Weights of a small mixture-of-experts language model, trained from scratch on English Wikipedia: 96 experts in each of 11 layers, a softmax router.
Below are experts of layer 2 (counted from 0) of a mixture-of-experts language model. Rows are named router (the router's row for the expert), gate (a neuron's input weights, with its number), up (a neuron's input weights, with its number), down (a neuron's output weights, with its number) and show model dimensions 0-159. Each number is 128 + 24 x the weight over its row's rms, rounded and kept within 0 to 255. Numbers have three digits each.
After each expert's rows: a language model's description of what the expert responds to; "raises" lists some tokens whose logits its average output raises strongly, later layers aside. This comes from a sample of Wikipedia text that the model never trained on.

# expert 13
router:172189125126143135127154111132140142145101120180171110181158136099120141086118125110087122105114149128122147131134140141186158160134101095093122101130126140158114123120134107139121121135122157158153148122145132146139100125131112132124094124148122139128134097133122117158122131163153071098131156114120116094162146146095147095137092127144135078128125127136139121134180109118155163142153134118173077071116098073138157163129091115159120117113137114161118115129099095071142140105152130
gate1:136055143196104111156130140125131151126133121134164163157157127148127123137125195113115130139176139128165111062135132122123121127141133151160133145097170121117133111117110112116150143148126129112165151147126125148107123169143111119105093112109145111100134149085130098132153136102133120137149149086148150103158148160110138100126142128139084156124142156144140133132104196127146138174135141122156123110101090125105126134150121108124098106121149156100128152077114153117133174082118073
up1:092163160102147088157100166077126130134150113120108150135147130118129101118120085166129102144146130128155147139122151102116145085125137085124082142150130130119147118134096129124151117151100076129137114123059152069121109124171138115122126131133120115122141080144100132108140155133132121135073084102130129157106134146105134083114107170110133125103159149172107119119103131131108089114137142113114104167123143166119165158145113115085129141122105110165163091093179125125148133147134103
down1:098134171103097130140090129134108116135117127131135148138137126110126080124125115145101103170106156115153139091109122153104118124125101074168147158132102128104177136122122185167103110114148145102126137100149091125096113125121073129113135119129147110098136108105126132171107103112113085125109142145158146111127110116151130110127141128143109087101131150173140147122109141122124103162080173145134105090136114143083098099111157183148103146170147113109108135137101179156110175118088141
It responds to: Vowel–r/l/n word pieces. Mid-word pieces like er, ar, or, on, al, l, r inside names and longer words, such as Rest-or-ation, W-ar-ren, Ar-l-ington.
raises: "e", "ees", " of the United States", " in the United States", " for the"

# expert 41
router:152077130135157143153141112130135120136159152120131130118133164155127168139121110113147131139114114120118157098095164117161148154155135146161155146120123169105110065109142124141146077142107169116124146189109133113138167127118106131116140140175127170101128136130092164072144122106159139100150134184120073148135091143122151138132170142152099125110109149150134128152120119155146119140103110113161133090161130145099150113165158124118087108163120138155136114146115115146155129082137183
gate28:122156107114129109191112147141099161153100118118128138131151123133138115100099112136147138126148129150130153100174124117171159170118096075110128145118133107151108151175096113152098140131150097093149162089142162134108143098123149111117114168153130132139130119163104124155098131090152110132080154156118128122121126147082107148126123123086113117116061157072134162124123136144141110133151134102107154122128186124143122160123102202162137133114174115116106119110128119115122123096143113
up28:109143141157120142134086175146149136157169127141137138116120109146168140113127138130132099123105096095186109104137142163135159142099093159114109116152121129144140144133136112126101099160124085137152127162148114164095157087147104148097131105183176149115119180113106139083125127110134145113114129096096124101117123132132177114112136160139119104115112128154144130083127111115133157149118159142154149117092117174152150118131120164183131146177143137158097153116143089183094120123127145
down28:126150138170140135141114143122136152147122135107122109130111124135156101107142118121081109103164142124158112135146151139134125135132158175110139130170127152109131108094162128090109137180094144156165134124135133158100094161113126069134151099131117196093180150138129106129098112104147089148117138079061077111112101096125131127148134150127123140080133139126106139122106135096110178109122113150163117123148081131137150163114140150153132102118104143123078158117142119111079126139124108
It responds to: Possessive pronouns. Possessive and object pronouns like his, her, its, him, their, usually before kin or own, as in his lab, her presence.
raises: "ts", "ogue", "ter", "to", "ton", "tern"

# expert 6
router:140115137108134109103135174111105116174129175115164127153178146140115121097134087155097130137159125171126164133143147126079108138099110099155168144096152142128146120106065146177130174130144088103091111116161143127117125126131150101116125114153116146141138135112132122110126105129159153134137104149085111129072123101108149120148129109113140083077117146130111138150144141108099127116130139102095141126117191131102159121190140116115104128143117144149129138136086166119169130097150143
gate7:139101122092120135104149140118127100156112073088136093143158142153164130124186107171112077117143131116074123162144108150149148117162114177086133071131133159124121133164168140171114126171147116150099144162159132133116173146135101120102165144103099086140141119122146120139089148160119114088130093148151115132146129135130150127152114108104115117124108103121140127138120135090108136150130146163088115139140101183136127130151129133129161178119141150169124107095130109150136113127158110
up7:113124139177119126141154119183143109114131162151121135128114126094099126115099147115134130145126117063150128087133125094140124129076133168148178111120075137154139097106113133153144133156121159117145086121069108092162078123099119132127103093139156154120118125139088139118138121071173146158145156122125112163148134169119108133077142141143131161151153143120133136149128137152134121120129073134149135106133132122085129147142134098101108087133102104152107132182115120096092146128115140
down7:153103139129120123140116133128118129130150153140139158158140102135145101180158150146079129126147135155095142085128115149143126149129170125155155123091101128132109134147122134110163128153096163087099152109118127147102108148112139106111114171108109127115138111151136168110118121090114141156156146144134104150124178129146133170137082093169139143122132080188124098128189085117158125147140160100095119140141113096100146136128123106126139178106092135175113134068151085128141164123132128
It responds to: Numbers 10–17. Numbers from about 9 to 17 in tables, scores and dates, e.g. | 10 |, January 12; also some mid-word pieces of names.
raises: "ership", "er.", "erm", "ing."

# expert 57
router:140107148142125131128126146078112142088176138127097098122120136137139092114123168127136144107135117182146147167159138104126127143135100129114148065062100162134161127139111142149144130148136103110077130080103127139140160150142103129130167126101138129166099137130111134075088121100168101159111121096125107112180134126178123098132112154102103135125143151125100133138114100169142154119056146099161124148135123140129109120134136185140126094161136148146122125159123132139141114109122115
gate28:113133116119151150118126168169111148126130173117160090188143111123109141136109123148094098125134125145131180121117128133153140154108117157152112088120155150144140075142150098121086083145151086133126150133148076127120140113131140146113106120128091140176123071089093151144125121121140133141149145105123133106150128138148099191062107108142096151138132122147103107156101163094124146147105105115130149148145136131104119127146156074098092107110118136075113129150152119120139146162137142
up28:151132134123164092139131145084174107144156079086121153092137162110179134094149101118163164120119097104155131116141137132098110109154151138135114167154095093157138169125139141139111149150104153116130104117152157138116114109103079109121119101150162168092186169161124128139169155097112132128132154134108154163138118097156121106169143154148173129149124097137142145109130093128131105150107127162109122115138102101142153163134138126177163091175139108147113145135131119133109133128128132
down28:155109152146105121127125143128138135119119142135140101150152102117161144075079158110146083140119120141118136173114132149092138131139169172126126164139103134139155182145162128150125136132136129114119140144102147130095185152111087122146179126166108133098154131149093146165124170082152102142112165121152120143172154097135119123124128148128128162123128121166151132161159116149142130112160112160146164118117138116161066171124126126118123110140122076127139168112085096089137168139143115
It responds to: Place and entity nouns. Head nouns for places, organizations and things in definitional sentences, such as state, temple, highway, company, village, and -abad in Pakistani place names.
raises: "ator", "\" |", "atory", "ations", "ation |", "less"

# expert 33
router:133119106067160119130122118132111108144137114153175099138105153108144144125094130058094100125101124119166159142093152146165145136114177124118132085156116130100141128165119133136133129143125164098139098185098130138142124146173159116138155138136119140130160156183106167120100127090131115087127113114112120119193148148125110177124103116083138129135095105127128129148124130113136136101163093121154133110141133097116150139176137139128114158083109115136145142127147104067147125104124112
gate0:169141125105101108118127150145085112154139107161118156153198163097128159146139131104115140144115148120122116131117166089123104129139165127144116132159163134126113126106131084150166116117115156121103094079117081122110132120137137156127128110138109137105091118095121129128137139144140174196162132172121129129157141077179119135117116121143138105106137107108135140149079111140119136091123149147141121100187109119117138162094137181151156145106138105091173112137098130105113131090120104
up0:102119148156148105104088159156147119107112156110139092134111117162154094085119143135149159134105100135155128131136089148105113118120117131100107134088120111118151130166154150143107147157102102126112144157120152142113140131142113093154140177125115115104128149140172096145115115139084120077108060100126142119105109166144119163148145166133161149133181139127121132096144140178099085132146162094111131168118138120140121102124068093102101143154111162155143147102132137146105101164115133
down0:113128137129111141135126112190115081143100152162116137139146149156131178154093131149137144150104149086133130167121172070129091122134125133094109103118115127113095103176146108130174116113117161120128135080099131113138127084162120129126133118149091112123152151097147106102114137111113113125171145109108121102154117120157123096094139112115112114129124165112134204133146113130113133149146177141129118108166141100145151160133138162113130154130086108080165098138118137080117159122101104
It responds to: Spaces before numbers. Bare space or trailing-space pieces right before a digit, as in "No. 1", "section 1983", "the 2010", plus plural s and "of".
raises: "i", "il", "2", "20"

# expert 35
router:130126106141129151179124118168111121136163120142153116115115160133126125093079152113154151156136134158095137132095116152132165129146119132158118126141185108167137131084131097134127123132102120127080175098080123151182182151155149114128146117136105133133149138139126141149126135102093161148126180095152122152119114100151160182155150132124084121130158093109111085122132124141096160140109131144156134098081156088121110137189125158157124130114142151142109113126105153159144134107122144
gate1:139120066158139114129112084128135100124180161161168147088139121154138152082115139106163109118150104119106182110149148109127124117137101138171063164127135145129150088119112136107098133121091124108168147153131127159115135127084143103126093138157100130168084117121108147104133116128123171130119149114157096138128084119155166135120124107124119119128118114164096131060142101173135166146096140105112133131118089130098131148156105099103165099146118109122132127111131129156143142116111130
up1:128121180121095140123140169126117113117122135132083119137119122089117148150151132123108116137086171174169089167105117137139147133110145115101149100140095098140133136111134102168127103106189127156099111123147130119133120097162115152126155129119129079075167152142146129146130126131127117127136089139122128135127145108080133118112131133130148151155136116107156104206123133080094098121157110159137107122172179151145121118108165175149130145147143156188097137150131128126108143153158120
down1:115132141111113146111092111107081173119139143112136168083093157129117071109137101136145154110140140105112190135144176142105139128177094140149086123108155152111164099117121143117094115139100084098117129121121145108125152124134111158171172149127132158100077077081102149133146107190148130140164113131137122121127144155113138144145125116096121139095105082150139138097152099177117141139099157136109142118120120071119125133136090118121158104122122142136124107127128118123104108141121133
It responds to: Word-final suffixes. Derivational suffix pieces ending ordinary words, such as ary in culinary, atory in stimulatory, iate in opiate, ian in Tunisian.
raises: "el", "ered", "els.", "els", "ering", "ers."

# expert 15
router:148092093126129153133111107131125123136105104135176145107118129106155091085091137115178134105164131148107153096110122118146132149142124085166110131140123185133161133113136118137128146095136097135121155163092103134169133159140113109122112122137083119122145106145176101143108095097127136149125161100121105152141126102121146140160151113113063103122180137106087124111108099163081147186114127117178127108133129082114118133152096132120139107163124137141100145150112167112145161115162137
gate0:144128123126105138112152139081151107114142119122163141152165103120104134134140134111107181101137092141117162142125120127129143116110135136145139104134140158163123127133098103160096087144119135152140144158119097167145074121140148129133127171122096111162113109105187106136102098140102109177089132160121161131145188100155175121127088110129118096121197142117117121132125136131074135194158146148143143136138133107091123127141115163124175111165116113164096154126109126106115138145141140
up0:143129125144113164108148131093159092113155112126169140150170116117111134153140120124118176103134113159129152145115117107140144115115160138147155096123150164130127124136101107161091091140117126155150144141123100153149091128157144121133136174122107107160112121096196117124108101127108107162084126141126158142159167099167168115131080122125104110120197130114117127121131122133073117204142157138139145132131129117098137130142118164126164098163102102174095157119115139108116156141143141
down0:139149130109131125157127125137142134127114120116113128127117156139155128105118124141127083201158152128123115130128168094138149124143096083121152164119142122100132114108143146097126161108133153097142148106118144099157207118142124156102142130113147126104121139157071154137146126114134123111144148107122081099113062170131116146134180134114148152124061142129123147122092104145172117117113129107162095141150149152153088115112149099128106160055118122096141095142123131137093107130135122
It responds to: Name-final word pieces. Final pieces of proper names, surnames and place names, such as -ski, -ville, -ina, -berg, -ić, -kov.
raises: "alc", "eneral", "ern", "rit"

# expert 2
router:152190131132109131158137121124104140094127097083137114109142110142207130158161077131098143129130109156173147158127127142133141126117145160104114107157136172102126133126111110118162114126140156130139101153119129110108091142140114144117138121109125126160118117154088142112133181128134142094147092126120125126112166110153152094105126127179115132139071121146136093136128125159110094117114103102085140133175071102147103140117121138131136182101163127124169113106137137077112112124127084
gate0:101134131100104148090093131122107131101121122124156118150108151067133120114135101149127105165145146124117063126122154127142154107113137130145126162132107114133088075124107118134200119133122109092103108094142149079132127148146119115146106091101128138107177126078118147151174123116129103149172132114125118123127117113058064134129159130109153103086104099132099120161151136131114115150130119145118103109131154158125125175181134097162102136093127150109120134148145137116113119139131103
up0:158088121091136145142150143106101141132124142151120105149132135145140126117155136100139113130073166166133134108140124131114160114117135128152144118160111149144112112124084111164185161168160157100144119116103120142125156130129077162119086129174118119120121154131116166141131136092144128142158114123132048099143114132153116128102153130095113099108155142108109110118146164132094087128095139131152173139120200166149119120148149133143131117135118111089097117121167112128144171160152080
down0:150170122117102096147132072079147133145180133090132126093090126158107150131117149162138145136127090142092111136107100107132129141113129114119123089142144135151154206139105108120116130133102122139137145106111102085152117109145180137147144120108146124125103150163122138173187119139130116134114114113155139141136116126167103144102094089102119087105129203148163133113129115166129148146116157134131129106105137103176126119119144115132130072163129137123116126102137150154130096155158111
It responds to: Pronouns, -ing, conjunctions. Subject pronouns and function words after "and"/"but", such as it, I, they, or, not, can, plus word-final "ing" and "es" pieces.
raises: "emb", "ario", "ring"

# expert 3
router:133134099156082123117125098104104145134146182099166120105119136144157127110136160139160161156095123121085133129110118170136100125118139187150125157111111121114149121112132129131108107129104161142146142105118143157080147117150146173180159135176176094125078173133173162142128096097122108110124095146117100101152131102146144111158128158112111112101159147105133102128121136124122140097131133100151136160146119154131150110114096158116116125136079143130111089113120106104139191116136096
gate1:104102144145151130101146165119085078112133168137113165096147149129089104172107137108110090136133149087131127106128110117142162156126152093157073149128104126146111136153149176121121126138133142145084150104158107141119166136112144104142151114151112146138126121104139141138130120095159172122148135118109192132114104095170172111173146156103119118154154116135144087135172122124091132162114155100168165105134136093090115122126123146112091127108108107170116137160100146142110138124129101
up1:153150110119122124173120100151148157152100094126128093153108110125164144097139111149161156122130110160138133160132128132112115115128116136098179145143124133090139118137094073127134140115112090101169115143104152100131093120130116154116104155105142094116112131141111113133152150175116098122106116132145070137127153159066090150099109090154148129095095146114115173122079129137149129075138085151081103149126144169154141135124127112142164126134152138077145121078159120122157124120121137
down1:101130109154150096154131112090112124101116142137128078162112139109121097093098152062138098157199160109105180153130146111140119141127187068141098108119108116112109131115130162144170107167115127135127138128155142150135158139090153108096126149139134100114125107082178137147166108155130145093121118100112158136132128111117104132134102171106131167114128111092135112129142150107094116149125162135156124093126142109113142138162119140115136122135137170129092138139111155130140111125151075
It responds to: Relational head nouns. Nouns after "the" that usually take an "of" phrase: roles, kinship and abstract relations, such as president, son, influence, CEO, name.
raises: " |", " | ", "ing |", "; |", "a |", ") |"

# expert 55
router:165132164105148110120147128109074138147159133132143093132106134160150131144133122137134104136109147117137115153126152077144151140164109129122156139096126110138125108131078177117119087101122086160144117134169138104125139108134132139119101147128154145099124122111060136105118121172123139120135087133120111110118143152084141081092108100131140108111121161106123166177206133088126124101118092095110142179152131147108168121159111082127128135080130110118141126088118098114141124104118109
gate1:126143138139144098193168155123146123178077168120172145063152145168099172095162122125138102130124127162129107151143174057127141129137105094128157132129121128140138114124097136173127091094126121108136134115137120095166113107118103132151116132123099101103088147161112096114112129121097131140132105084120126122146161098113115130132103140116141122085110134154117140146100134133092104115126140142135145143128179095106131183157169157127134133155117125125116095162118131125153116109164124
up1:159114125157104115105089103168099123089140110159100117147100127127149093159100162157112156131125139085139146148145103185132109116163132134103097153101150124117130130113148121122083177178134128150100113131095150143139171145114134099128129127098123152115152155138155129143127129180128119160100124157149144072154103116157137133115144092146099108140167118118156125094141075136147089147132114107085141097120092109129121131092088118140086119130140129126118131086142146135075120162108103
down1:127149105145123095140114152130131136116127089154102136054119133143128141142127167167189141172130117134135108165137107088118101105141087128153117089138150101103140116130133114121199129107103140098133123092160105116139125126116167192145121132117121151124103113112087122108148141108094127140127086129122121156141150101124098108152053112134105146157142137138112073135183111116120129137112126099138131107121110121087106128127123167152163087124138125149135121147143138125140175170114135
It responds to: Single-letter consonant pieces. Single consonant letters split off inside words or foreign names, often after an initial S, such as s-m-all, S-k-atudden, rob-b-ed.
raises: ".", "arl", "urr", "w", "u", "ver"

# expert 30
router:124138116126146111104098156145101132153123145113066152127122134140147122123119112144137114163125129128120157091156125092113147150140094120107153141144140139130160150147098155151141146135117121118147129106147158153054110150152152147131123155192195164095087124147152100108163114160134165137131150153122080109143081134118165098083156125119123137149097115140129165129162123132155077132098110142110107127154122090108153124131132110127132122118126128097067177118138131179151137126131101
gate1:135114077140106109142114095140145085088145109127129126143185137123128130126152133150145079127126132136094135111122132125124134135125162091126087157146139134098125138098151104089173161118138123101095092117134158083142118155137094141123123142179149127141091117123139153166140134070114111097140151110089104123147136176077157144144122161126167141122118122132149124096116117101127099134145158127074084113115121175106097167115107112139098131144157106112092132074092104117108116106116123
up1:105133106159113143111149135121136150156129098094126100123097114150138114164073118125103149130132116143126108117123113140156107084109103163142101109115109141169125113158082157137118134112104139106126146123153066158100164147140154104099091075129086134101182143140104123098117118146140147155108100143157121138135080133170076140126126106153105138129099148139114131188172141147123155101125120107166158142119136118143128063107114134106134079113088134132149110155163128122146114134129103
down1:143120100161115116124112142102134100155143105132114126142122111141155131090151164170154197105132158085096113129088111108135137126141141113124075121149151120134149154104128075141160100145154097081114139139094152094109169163125159088097114134110114119141111135109131151125155145165110156160120074119108148123176159148104124094115094122137127147140078091134166165162114130133118124174100109109137139092152120117116139135119161128156103133133141122112146132134120150130172094104155097
It responds to: Digits 1 and 2. Single digits, mostly 1 or 2, opening years, ranks or scores at line or table-cell starts, e.g. 2005:, | 5 |, 1–0.
raises: " others.", "wards", "ements", " years.", "e.", "cept"

# expert 26
router:108151137140128114121120134129134164127150149150099116098082104118101161115148116111135137136084142129176097109122121167135167140119145146103110069106058109130103136145134119100104103132140138116139128117175145124142124132108127172116123136098153107090110107134097107163152144136173109103137119115127164133152120133104071127080133122162141134137155113100137113146134115150133129096095091106116103126170075155158138151068154143114131099101159132148129133136179079148089108120155130
gate4:054111100105151138131129162127119152146163142120157102115124135127134145112127120111128102142127132158112123148156132163128118102133111105158148106070104144110100178122126129179102080132119135074154157107162155117118136086159140099134157157081110138103127153102098142118127146098180183152166109170140146107117100133094147134111130114109144147127118133112096179177135120130121123122136097129150158120144138089094111139115127124165149068127165135112164129126148147128119117147147133
up4:198154141163132109131128114117151097113088117126114144133131112146118114171120145147130165112102123100147140108117120111125123146115156141110110158193181115134163081149128130077155151144149130168091110166097114133148101169104123154123102113169164124155122095127151096133125106165097125085108121099117100140170143156149113129145125153146144127145134114159174079105139129116154116148107166139097113142127132163158144114145134139101113200131096124146126159112108112136127115114112117
down4:129156107151101120141132112130151140126158102178085126133128144168125137113156136133114140116110119179155164142120118086125148153130171084140096111156110162132153122102142070085118114126098094118103146133097105110142123171117105071111139110120108078075129138124090160147102122133166126126142096117151149122125105138131114143136135105152083127115149122106087133167151118141171134146112134139103105124172154091101111089092138158118101153086096128125101124114176141159137124108126114
It responds to: Al/El/ol syllables. Name and word pieces built on vowel plus l, such as al in California and Calvinists, El, Al-Khaleej, New, Old, and Mac.
raises: "lection", "olly", "vert", "lect", "ister", "gr"

# expert 14
router:149149128120156101136134128122130128124140149160133083103141175189150079150137144119106098203116168139112114131105100107138203153155110124141143129136128095103076141127084147135153147128156125090107095126109111159111155086113134138185131093150155140131157109116138158099169137125137112124161131141128117130129140145118129103135100130141190093115153087091112140136114107160121117124138140132177152110174148115109148134138141127098139159127117168131164134119132110118136122126109154
gate0:125118159128133098125159116102141137113123168110119165131118113117107099075094128120107122107149133104143160099115087130122116108128107071137116135137054110117115130148134138131128118126138155138144143127128118099115112135110087146109138092104099143185151120118179101162124125118107117131126163114134067069162127113102132090120097121163122140194079139100112110141128152126122159122093083152187141132124083126118115104112109129124146157105133143127111103158181123139159138136136112
up0:132144092104135112128104157142137143126150101138146110124154134110146185151114132129140126165100093130100146132155159146161122142101158187129185097094185139138118130101093115148123142117122086107096115137151165173147153114169182134141152153119147102104115152143096171090113131164111137136105101150121164141106116118135096183107164145091153109084170114123149139101142104140126092139134164104108113121125173147132135140138136141120088102151149122127132150126100146119101111128129144
down0:123126141110172104153110120122140126088129151094124133155099081132141110164105104186162090167070107139092126137130135101154138141097130128131116143151123112103113151128109180161119132132183114147132129077144143107166152185148128119171139131117112090144104148151100127157128122132086159161108137149151117139109110108136161125123149123143166116169134132093150113134145097110101100133116165130146149107128099119143119196145110129118120134152187149151112132139155134140129146080134111
It responds to: Name-initial capitals. A lone capital letter starting a proper name in tables, lists and citations, such as P in Putra, K in Kuznetsova, F in Group F.
raises: "hemat", "tern", "cept", "ural", "ced", "hel"

# expert 9
router:091116138166152091118103166140116129127123163094116145106114133126125105132146122118142111144130114118130101074145128126108092143136130157087151065139171132196129167148132165126109148162105161126143135158155148160114094112157100185124069113117163125137124099179145136117135135131087111120130117129154157111128082108111144137106094112094152119151106147133141129129156139121127100147115180150118115158105135112103117133103116123109152082126141159106113156077098139150103127173118115
gate1:141089122143113118103156129064107116046109121151136115134115123156109130132115183112139133119134139106086163116111116151139135151108129088153116097135176109106093125090128151141114145156130145140090069125171130051153121140120115107124119097105086159147135113168139097168112123131118115126150151119111148152122116118102114163172148081137131132109102131158138129113146171117146106129137105125113147144112127089089122098122125084098143126134130101084124153135124144155156129113150138
up1:149132169134138126131164080177137104118092150131121117100117132130126114131087147153117135139123181174168137150110099076135121130163111123128105142146171148110122173114151167082121139173089180168138135154096138084151153119078139136139150114115099140113146137132124123100117137160142159150158119098136165098109118105122138149141125120118089099100190131160120118100100134098108112147144121147126129124101112090145153124124135119097143162145168147084118149137128115117096129115158153
down1:177115159128105148131101168150108125110116108133088125149138104185176125097100152099118107100143145130089076116129127115137149124125124142112090154147153128134123147088162131132121141117162119139138114168133114151158160163102109083083112106169093085128142146106154146112122134123171126146124152138119090144159155126154109154091119120114148129145124126160085128167152112156203155148141126117147147107166116111162096144128144094155120134107134162127127165139153095115138159143139142
It responds to: Table row starts. Line breaks and the leading pipe that open a new markdown table row, plus table separator rows, "==See also==" and infobox lines like "- Place of birth".
raises: ").", "; and", ", and", ";", ")"

# expert 61
router:147084096098168125125160110111109118119140083106137108080178143129103132130133071092139147128160105125146138160134076151096145139149119108111151162087144142091131122146090145152172137102165130108109074091169137136085134153139154110134127156131107147130124141123110142124132134129145120116166130135115071140105176151145151109148110128141131130083094122151135106151146122125106142127121132100092145147107153123089151109141140105162128158122083138086120135121150115127151118069140162
gate2:158161112163105157074149125107117119157136164131119130119163118159123108107087071153140110129115126197147095146170111129145132129098152113178107125111144137142131091115121140147138162110121143122126142164163128069184090138156131091126130155134109110142144125127116143153112105103151188146130121095139151167158114152122123119110111147143108140113134123199150114124096130184116129120159139129148155126126089125105138137122119144126176152147145097074116120119154108108128133146136131
up2:176142116120148150106090092107131121116141149135118151118153150171127129159115112135125118143115125143132099186156152131140109117100175102111117116117167111145074164144101155099167184139140095096132132134133114092181128146175153157137150150104120113133136118118102153153104110055114140142188099112127131177119137112129145119127136137105124143121112122159109144114115095121153173117180127148122134118096102145126154106125115093099106112119141104145090105157133108108132150144144080
down2:131091111158159127109108144154089111112139150122097140152124137163159130127153115110156126122114125082123120110125104127125070139113087166082169117153171159132084122140161114150101141123118098170151156105062127126121131131126119199163115115108134128142101121100135139111124144129107105125139138140114117138131151098086127115140129114106167097119131119142106140131161136134148166122149093151152157125107149136180115111184102132145067123109142171145165146113135152091117160120140097
It responds to: Leading year digits. First digit of years and numbers, mostly 1 or 2 split off, as in 1-777, 1-875, 2-016, 2-nd.
raises: "cle", " scene", "orb", "ister"

# expert 1
router:110114174114124132093091163134106128092115161115082130155123134087132118150108106145135119158134104163126137105103115086106099093126127140071120125116184104159135143119124137146108149146077124138152134107134130140124112135121125153111127084122152111115156122152135070109138139122118080143112137134129114160091075119099133133124107122085181106175122117130136105123164169134112082100143160111095114120145095107149110148105148122105123128157134147114096144157129151151097086188097118
gate1:104108093127118136091112129148174120144142121121149119135109127100133135136136117134120150117080106145136096126152130146110141097079122088110130157159113144131167156169123101129166150096113110105171142131107114109092090105158139163158129112193129141083154127145085139115136086183119145127168122139109109117144122154077122145104121115138140148163152113130139103118109121123108066092131133131177064150113105134154108130103080127093154117129133131099130117146151114160126164150113132
up1:117094173134133185108143149108096152111076154131119134099119098118123167113134129150122168149114069124118128120112165121155100174113084138123151116106124114115123096166145112129093151108121129077062125126181113107101105109115181153121148143126142153124114146122125114175157110160137129131106115094103139123137119112135077097117147134139074121120109147123090108125119122137129143115130167124142105139119113129125138172150171126081087122116136139114132121184091169128134117124143130
down1:110144090127141137148103119115123157096107107141108073150117139126152120121166139097088113168115094103107122156116159156151128129181134128119104146108139132144134108119121117130114105103182115158159132116128115133181149174099156140110105127159105110111147129176165123142056167122120116152123139153129132100161124126133116119147121101142137121120138138146157154115119181111143066102122103106094173122093137133111113121108110134117112107117108112126086126181145098121160176122131185
It responds to: Sports infobox fields. Field names and career words in sports and biography infoboxes and list headers, such as Goals, Current team, Preceded by, Total.
raises: " Apps / (Gls)", "incip", "= "

# expert 18
router:110160114098125092113135157099089169126145134148133117107111137119127144095151111144139068124113155170137112140124099158147136127151150178126082114152117086119131106133101122135153140117103132112127146113103183113122167120152132120129125148153143098098119120134096142134174144128126084139101144097143131152142160120148091125126096129090098133109132098090176152132131134118110053092154144133089107111132144103171122064114135143119172152106156126150149143129104150122078105127119101
gate1:136129136145106150137148158123097112147105172101074122158130109089115150179164147144162119084118097158118141094156118122131102141113136111147109083163148130154166138129126131119134160133123099135168177098140139099115094097130169155119118119125166108125134146140119190142112132115089153158109142131180122166093146097136112091091134158149150111117165132151124134183135168130112095125159146125148168141124117118167113127115119135087163148152116117127153138121152152106096100142111121
up1:139141157183143090099138119142120115148166095145108116075130122174157119135138136158134159163147103067132114111123175128106159119139148141146128138176122154090111060117109112145093123123142095140114125101114132130120116149115135136106141153147131118107126111161109117155111102138129143131135134110126123077179189155076132151124085107101134108173130126137138130094132107140106169108114134125101092175141134114112107164133100143138116123079122136113147103141128093143146117075132148
down1:120144131130181126148127158115068122126092153142106146143112131111120100150133131089175097160107146185143108140143143095145145118141131086121078096174111088132141143103152168111127116115107125101107138127121111157106147104108129121134141130102115150138164140126100162156101123123132118126129103116092140123116090134128125146103144092084131103129140136102138111138111100110109072104125116169130151141143104062123102135084134155155131150111117087134080139099122197134112116120168153
It responds to: Word-start consonant pieces. Short vowel-led or mixed word pieces following a capital initial consonant in names and rare words, e.g. R-ut-land, L-itt-ler, r-hy-me.
raises: "overs", "over", "at", "ov", "off", "olog"

# expert 29
router:132115104112141112123151101112132150115143123119158115122140165140131126143159135119131085139150157139137119120163158143138151227133153122148155075137124180091098147169130156101156106105126119121114144150135132168140106100107082142151103116138111143096127143110101096149112078152141148088180119103116138135158138133144107113145133094150108092109084126143160132146178145141122121104190136105135140114151112107134105167130128108106123138104137069151134109143091130109144125147153143
gate1:109157109150135124121181132126098088166123111157142121112155122140127129190119101143081112116100139136090141148130116102136118147075141132114128149137124132094133111156127155123093079164161075107099123143125127105118130106097111132106140166137167154153137089087096131143115115170153125111129116102110170128134102104164079091113108115128098107113149135143165139176147119127113142117166136124134112130113166147142118165133140141153081172151137121111074150132145115112153175145119114
up1:112134099164123155100178129145084078161102117141154107108150108157126111190144100137088126119108128105115146152120133085121121159097117134098126157137132130120140127142132151136099080152156066126118115167139123090121126103074124124117121164138176147141114071135112147149135130159151136112136112087095158115151127120150094108123101114111105102099146121161174137160136128115109155136171142115105123144140130116145129166123146105162085160134120104139081150129140113125139169162126103
down1:114107157155164121128116110157152121116140124123097101189100116139129148133142105146172147121130147078155176115087119084129155115137140100102119117124109154128112130106129130105153118121144150137127134130123133110107156130141119135120103101129160126149085140121118107089081153137119105136139130171125140109115145153109145152145155159120155134099124139140172153177100127101161078144131140113177163074078157127121120165130173150127161184161108141133133109104150149111158139126097188
It responds to: Name-final vowel endings. Short vowel endings inside proper names, especially given names and surnames, such as a in Louisa, ia in Letitia, is in Lulis, as in Masindi.
raises: " of", " of the", " of "

# expert 17
router:164158135180133154111074164143126136101154107177120132131127132110120126103112117111127118102124135111134079104139126130098142094144115156134082124190091126114147098151125095144134132103130094119094086163134156070142111107115102148144155144111116130120124180144140133128156135101141112139136134130112184110186150168148086089107106134123118111137162122091129119098123103166180096133131138142132167155157117129145126161111114164114131133156112133147149116105172105112105125122100109
gate2:136112091158115053122174101150123149156075120162120107120121097148130173138099175149153090124140131127111136104091076161160122144175126154128146073140146118102136163104129132147127135137124144159155106135144119142152123133133120153158139154121136110134177107137160147115112088153125117126086127109127149111146120068144129106133151123122152139101110121144158114147108151111124151199153109157127120108116124166136142145166103161133121117127100134122123126111116147176136106095087156
up2:097105101168105161148113084136120157114101141115157156128128133139153142131135111129101177128118141128121145120134106132161135116126085144143180156138129145085177092115146151129137170096134120131124137141177150121166121099121093096127122181101146117121139158168155134123116141115090114112118102098114099151164112115149160107094178121137107113135145124104144112088121139161147036148155150104123120142153156149117121114141148104145160183117130105165113115100141125126160128124110101
down2:106120144139111126186118152120136123077103117125184143097105181139087120138125125149129123159161133104125140108095119134194134104085130095105199116109085162124142104129136164156122149082104150157106115110136123111136143142077123116112072137105129129139092135162121071121113114097151171133130154113118103127134128120125104096081150166127136093121136134136128091125121153128115112133123114098167111151097171108150112113122104126155171127129110121144129098126155112103124148138135129
It responds to: Math and rare characters. LaTeX symbols and subscripts like \ and _, accented letters, raw byte pieces of non-Latin scripts, and odd mid-name pieces as in Pérez, Coulomb.
raises: "uro", "ur", "ol", "ile", "oli", "eter"